From a checkpoint of a small mixture-of-experts model trained on Wikipedia: width 320.
Below are experts of layer 10 (counted from 0) of a mixture-of-experts language model. Rows are named router (the router's row for the expert), gate (a neuron's input weights, with its number), up (a neuron's input weights, with its number), down (a neuron's output weights, with its number) and show model dimensions 128-191. Each number is 50 + 10 x the weight over its row's rms, rounded and kept within 0 to 99.
Before each expert's rows: "raises" lists some tokens whose logits its average output raises strongly, later layers aside; "comes before" lists some tokens at least twice as common just after its tokens as in all text. This comes from a sample of Wikipedia text that the model never trained on. Tokens count by the router's weight.

# expert 11
raises: ",", " and", ";", ".", " in", "\n"
comes before: " of", ",", "\n", ".", " in", " and"
router:49 51 50 50 41 35 30 54 61 58 41 48 67 44 39 44 41 50 34 34 42 32 61 45 56 82 55 51 44 32 58 42 35 29 64 55 58 50 52 60 21 22 49 42 64 43 59 48 46 47 51 64 43 54 45 49 50 44 51 57 43 60 61 61
gate0:59 54 29 43 49 43 72 43 51 41 64 66 52 39 43 39 51 49 48 50 36 47 60 50 34 52 53 56 67 58 36 50 49 41 57 58 45 48 37 57 58 55 57 44 54 39 50 42 39 62 47 44 53 59 55 64 61 52 63 60 62 48 56 57
up0:46 34 54 47 55 68 53 32 60 62 45 51 53 41 60 55 53 45 37 58 36 49 53 58 47 39 49 57 40 47 34 45 45 64 52 55 55 47 44 19 47 47 46 54 62 47 41 57 53 51 50 55 65 53 48 36 43 30 69 46 59 32 50 73
down0:43 67 49 56 52 56 76 52 80 58 49 54 69 52 53 61 59 64 35 54 47 56 64 35 41 64 48 54 39 52 30 52 57 47 34 43 47 59 55 47 52 39 48 60 52 52 50 38 59 36 55 56 51 67 37 52 56 50 62 55 53 34 44 57
gate1:55 52 47 49 62 51 46 42 45 41 60 43 59 53 57 57 47 42 40 54 54 58 41 26 52 50 58 43 47 54 42 50 64 56 51 59 52 55 38 44 41 57 46 39 43 53 39 35 54 46 40 47 28 41 49 32 59 39 75 60 66 58 50 29
up1:45 52 39 65 45 53 40 65 57 58 46 57 40 64 57 45 48 68 62 38 49 60 51 51 51 44 54 42 36 48 44 49 49 49 61 53 59 47 67 68 50 55 39 42 44 38 53 57 57 36 14 41 31 44 58 46 44 56 45 33 29 45 57 55
down1:37 51 51 54 46 52 52 43 52 60 35 63 48 63 58 47 60 53 39 25 48 53 49 43 56 40 39 39 53 49 51 60 44 76 58 38 66 36 47 52 38 65 37 53 53 70 62 57 44 56 54 36 31 53 59 51 58 41 47 52 67 58 67 52
gate2:41 54 39 47 40 46 54 40 53 33 64 34 53 50 32 47 39 58 42 45 52 55 57 47 65 48 46 38 57 51 33 52 50 31 42 56 64 35 41 48 64 51 47 44 45 66 31 51 50 53 70 68 56 40 49 55 56 45 44 47 31 43 36 42
up2:61 59 64 31 36 67 65 63 64 49 51 41 44 57 64 24 48 48 42 58 53 51 49 38 39 61 34 46 52 56 47 39 47 64 40 42 58 33 62 58 32 27 41 47 48 57 36 58 22 29 58 65 49 46 44 44 63 53 48 42 54 55 53 48
down2:63 64 52 44 39 43 34 48 47 59 38 57 56 54 54 58 79 53 26 58 58 61 41 44 33 52 54 61 45 56 45 36 41 60 49 59 53 49 59 43 44 42 43 55 37 51 59 44 67 46 61 63 38 44 74 57 46 54 57 54 44 57 46 49
gate3:49 36 42 31 47 52 51 56 51 34 57 57 56 43 44 45 46 55 45 54 50 48 53 41 52 44 31 52 47 47 35 65 53 43 69 53 70 29 50 53 55 60 73 52 50 60 43 47 62 58 49 47 63 61 42 48 60 51 47 58 57 64 44 42
up3:50 68 52 56 41 58 43 47 54 68 29 56 42 28 59 61 53 40 43 52 55 52 48 62 50 36 60 54 61 47 63 32 38 58 39 50 46 43 58 59 45 41 32 51 37 46 47 52 48 59 55 41 47 34 53 49 46 37 42 53 52 49 49 37
down3:46 61 50 42 40 75 57 59 52 25 47 58 61 50 40 46 39 46 76 48 47 48 47 52 60 56 31 48 39 50 53 69 56 57 56 54 55 52 64 70 46 46 70 35 56 67 52 48 57 53 41 56 52 40 45 38 59 44 43 47 50 30 54 33
gate4:45 39 38 47 35 34 49 45 40 45 39 50 27 51 40 60 53 40 47 52 37 47 67 45 44 59 46 52 43 53 54 60 51 50 58 34 57 60 49 60 45 56 52 53 37 57 57 55 62 47 34 53 47 67 47 44 45 49 37 43 48 48 57 57
up4:63 45 44 47 44 44 62 43 50 31 50 52 49 53 65 42 49 33 32 53 53 52 41 58 43 48 67 47 42 52 51 49 53 52 40 53 54 49 41 31 48 43 51 50 58 32 56 83 47 36 37 53 41 55 59 61 45 61 46 51 32 49 36 34
down4:40 37 65 57 57 52 40 61 50 75 67 43 61 57 50 50 60 61 55 50 45 47 64 57 75 41 30 55 20 58 55 29 52 55 54 55 53 58 42 45 69 49 49 45 69 34 48 39 38 56 44 45 47 64 56 56 59 36 42 41 66 46 52 47

# expert 7
raises: " and", ",", " of", "-", " (", ")"
comes before: " of", "–", ":", "th", " years", ";"
router:50 49 56 60 53 43 39 43 50 40 39 47 48 40 49 40 48 45 64 36 53 44 49 40 41 65 30 12 55 49 48 41 51 50 55 26 57 57 62 34 37 72 51 49 57 47 59 50 66 52 34 43 49 62 38 49 53 52 51 36 55 45 43 39
gate0:47 51 62 43 49 35 57 44 50 53 44 53 50 42 18 48 53 59 41 44 59 30 49 49 39 59 59 59 39 49 48 46 57 46 54 38 58 46 43 47 35 39 44 51 45 31 55 53 49 58 56 69 38 33 37 55 37 36 75 44 35 31 56 44
up0:67 62 49 59 59 45 38 46 37 37 51 52 46 50 45 59 55 56 55 62 60 37 59 54 44 53 27 34 55 53 47 49 50 43 44 42 35 54 47 44 40 61 67 62 55 43 64 55 66 49 48 41 50 52 63 25 74 51 43 42 60 36 41 61
down0:66 58 45 51 35 66 67 63 35 38 46 48 63 46 64 58 46 34 49 45 54 46 52 59 35 70 50 39 67 58 41 47 59 52 57 36 40 48 64 50 60 46 46 55 51 26 43 54 44 56 44 58 53 38 50 40 47 49 43 37 47 46 61 38
gate1:48 48 63 36 60 50 60 61 40 60 52 48 42 52 53 40 37 39 68 55 33 34 34 47 38 33 41 43 61 59 46 44 58 54 60 60 59 45 55 49 58 39 48 41 57 30 40 52 52 47 56 56 64 56 23 45 49 41 61 27 50 54 51 43
up1:48 56 38 44 38 52 51 49 33 34 41 58 60 67 42 49 41 34 38 50 61 39 49 51 49 49 57 45 49 46 44 53 62 57 52 77 56 44 56 31 43 43 57 49 55 33 50 62 48 44 70 51 51 78 48 62 55 46 49 66 54 57 52 52
down1:51 59 47 49 49 47 41 40 51 51 61 31 28 60 48 73 39 60 40 54 48 51 25 51 61 28 52 64 47 52 71 54 39 58 72 56 43 62 63 38 51 45 45 50 49 36 56 58 80 60 54 48 42 71 52 49 35 39 53 41 43 53 51 41
gate2:33 54 61 53 37 52 37 46 43 44 60 45 53 33 63 58 39 64 43 53 39 46 46 44 60 61 43 31 44 40 78 50 55 45 53 47 50 39 49 43 51 46 41 61 61 51 71 50 50 53 60 66 52 50 47 52 52 49 44 55 54 55 51 35
up2:39 51 38 69 39 60 50 42 32 50 62 40 35 35 46 52 38 47 52 55 45 45 49 50 59 51 42 44 41 56 67 32 66 42 49 51 45 45 36 46 64 40 27 67 64 57 54 57 57 49 65 66 52 53 37 57 62 45 35 30 48 54 35 48
down2:64 30 20 49 45 42 54 61 47 67 68 49 45 42 53 56 59 48 61 48 48 43 37 46 61 24 63 48 42 46 57 31 56 45 47 40 47 61 50 43 57 53 38 54 34 50 31 62 70 58 51 67 60 32 46 50 81 53 36 57 31 45 56 61
gate3:56 47 41 45 40 49 39 55 53 34 38 53 61 39 35 52 48 60 51 45 49 49 63 40 70 50 57 44 47 46 65 57 46 73 46 53 56 58 61 61 59 34 57 65 46 51 60 52 44 52 54 50 39 51 61 49 55 32 36 63 48 50 58 48
up3:65 47 48 54 46 50 54 35 48 52 39 45 68 48 40 47 56 55 60 40 38 60 50 54 37 58 57 47 56 60 38 46 60 52 60 46 62 63 55 56 52 49 46 58 43 42 66 55 41 56 55 58 28 54 46 41 62 44 54 38 43 77 44 61
down3:46 45 36 41 52 59 49 38 48 34 50 30 56 33 44 48 70 49 45 57 49 51 50 68 47 46 51 50 39 51 60 65 50 62 32 63 41 49 39 62 38 47 51 56 48 46 65 45 39 57 41 53 54 38 44 63 43 54 38 51 48 62 65 39
gate4:55 73 50 63 67 58 59 50 35 63 54 62 58 44 55 51 50 41 52 65 64 58 49 61 43 59 65 37 45 44 55 45 40 47 53 50 47 53 54 48 41 52 57 66 47 71 50 49 49 47 54 54 39 47 42 66 60 56 40 35 47 73 65 59
up4:48 44 40 46 52 35 64 45 43 44 50 45 51 33 55 46 35 37 51 63 37 36 67 57 59 44 39 53 44 65 66 46 50 45 57 50 28 43 52 56 45 58 68 39 58 43 40 45 41 48 54 35 48 54 47 53 63 54 34 31 47 42 31 43
down4:52 40 38 52 56 48 45 41 74 47 50 42 77 66 47 44 46 39 55 54 51 56 46 56 41 57 57 37 47 43 56 39 44 49 55 52 59 33 54 43 46 53 47 42 58 37 57 46 45 52 53 62 43 49 72 45 62 31 40 42 39 38 50 41

# expert 0
raises: "\n", " In", " This", " They", " However", " There"
comes before: "\n", " The", " He", "==", " In", "The"
router:51 58 28 63 38 62 46 61 51 58 43 40 73 52 51 60 60 52 65 42 49 41 55 48 42 45 51 58 37 33 56 53 69 56 45 49 50 43 30 72 59 69 33 54 49 49 53 57 56 30 37 46 48 42 45 44 32 60 43 48 49 48 50 43
gate0:49 47 55 47 71 47 35 63 38 57 38 32 41 54 69 44 39 57 64 38 48 62 60 64 51 41 40 52 45 46 36 61 55 45 41 48 71 50 51 50 42 55 44 46 69 61 51 37 46 51 55 40 63 55 56 38 51 28 53 53 32 57 54 60
up0:47 59 42 53 49 48 58 47 66 57 62 54 47 53 46 79 54 52 53 45 68 37 50 55 44 58 68 40 44 56 51 72 39 54 58 44 37 70 57 44 43 52 35 59 54 44 44 51 51 48 53 53 43 53 58 55 43 45 45 66 48 46 60 49
down0:52 66 49 65 66 68 44 51 46 73 71 50 38 56 45 52 57 42 49 61 40 53 43 51 68 50 35 49 65 63 50 67 38 62 46 53 76 42 45 58 48 57 49 66 56 63 36 55 48 57 66 53 29 46 57 53 45 57 38 40 42 39 53 46
gate1:72 43 36 53 67 43 65 67 38 60 48 42 65 53 59 64 51 63 42 48 51 74 64 46 57 42 66 40 42 32 49 53 57 48 46 58 58 62 48 56 44 49 53 65 41 48 50 49 41 53 41 46 52 48 42 66 49 58 57 60 50 66 51 56
up1:42 45 54 45 69 48 39 36 57 44 44 60 58 44 37 49 35 36 50 63 31 38 49 60 50 56 69 43 47 58 48 52 52 58 56 43 44 32 55 38 50 58 52 39 55 33 52 53 44 37 48 55 58 50 48 59 48 50 43 42 56 44 54 47
down1:49 31 52 38 46 55 54 41 50 51 50 70 63 61 47 54 56 52 62 62 62 40 38 39 48 50 48 46 54 85 52 51 56 46 46 50 57 52 46 52 63 41 57 37 67 49 61 49 43 53 57 52 61 37 51 46 44 49 55 43 43 47 49 43
gate2:50 43 63 36 61 48 61 33 45 56 45 54 67 62 33 43 57 50 52 44 38 58 48 46 41 59 56 54 47 53 58 41 54 51 49 49 66 56 45 53 44 47 62 49 71 50 64 49 47 63 57 66 50 82 49 48 71 48 50 53 32 48 58 66
up2:53 33 48 33 41 52 45 47 37 56 52 67 50 54 31 45 51 40 43 47 50 53 55 54 46 64 40 60 58 38 45 65 41 32 40 53 78 58 49 38 53 61 49 38 46 73 56 47 56 59 49 48 53 61 65 53 75 45 60 48 23 42 54 62
down2:47 28 54 62 47 44 33 49 46 56 24 50 64 51 43 59 57 66 63 41 50 41 56 43 43 37 61 87 56 55 66 27 54 56 49 59 46 41 20 35 61 51 20 61 49 52 51 42 45 52 46 48 54 52 49 54 40 54 41 56 38 60 48 57
gate3:46 44 48 56 54 53 33 55 33 39 36 50 48 37 37 67 46 49 51 57 58 44 38 58 56 44 43 58 57 30 48 43 60 52 63 51 45 25 45 56 69 54 55 54 61 49 53 34 52 51 48 57 44 37 39 48 45 49 37 70 51 42 26 69
up3:55 65 56 50 52 46 71 41 59 50 55 48 68 60 59 41 56 36 56 46 41 44 65 50 46 52 54 49 50 62 41 63 55 47 55 60 47 67 62 46 55 44 54 41 49 60 48 52 45 58 48 49 47 62 40 57 54 40 52 38 47 61 55 42
down3:39 45 71 59 50 48 62 45 43 49 52 40 38 46 46 48 17 62 34 50 42 61 45 63 53 44 30 42 50 45 54 48 55 50 59 53 45 45 52 50 48 59 81 71 52 51 48 49 49 69 45 44 34 41 38 48 65 49 52 56 57 49 46 51
gate4:45 40 42 54 66 43 54 56 40 37 63 35 47 63 68 56 50 49 56 72 59 49 42 55 39 60 66 50 54 42 53 55 56 50 53 58 60 54 46 50 53 46 52 52 36 31 60 54 47 44 57 56 43 56 60 53 52 41 34 45 60 62 49 56
up4:65 55 44 44 60 46 54 52 64 47 49 47 44 37 62 48 43 69 59 45 41 69 42 57 47 49 30 36 57 58 46 53 47 64 57 21 48 44 65 59 47 56 59 31 84 52 58 67 54 51 57 44 51 39 51 54 64 42 47 39 51 69 60 63
down4:54 64 44 50 37 64 34 67 62 59 61 62 43 61 58 45 68 55 56 58 54 44 50 72 64 48 57 42 40 56 42 51 48 56 55 43 38 41 42 53 56 41 40 51 55 60 64 42 56 49 37 32 58 31 73 42 55 50 43 54 48 54 47 63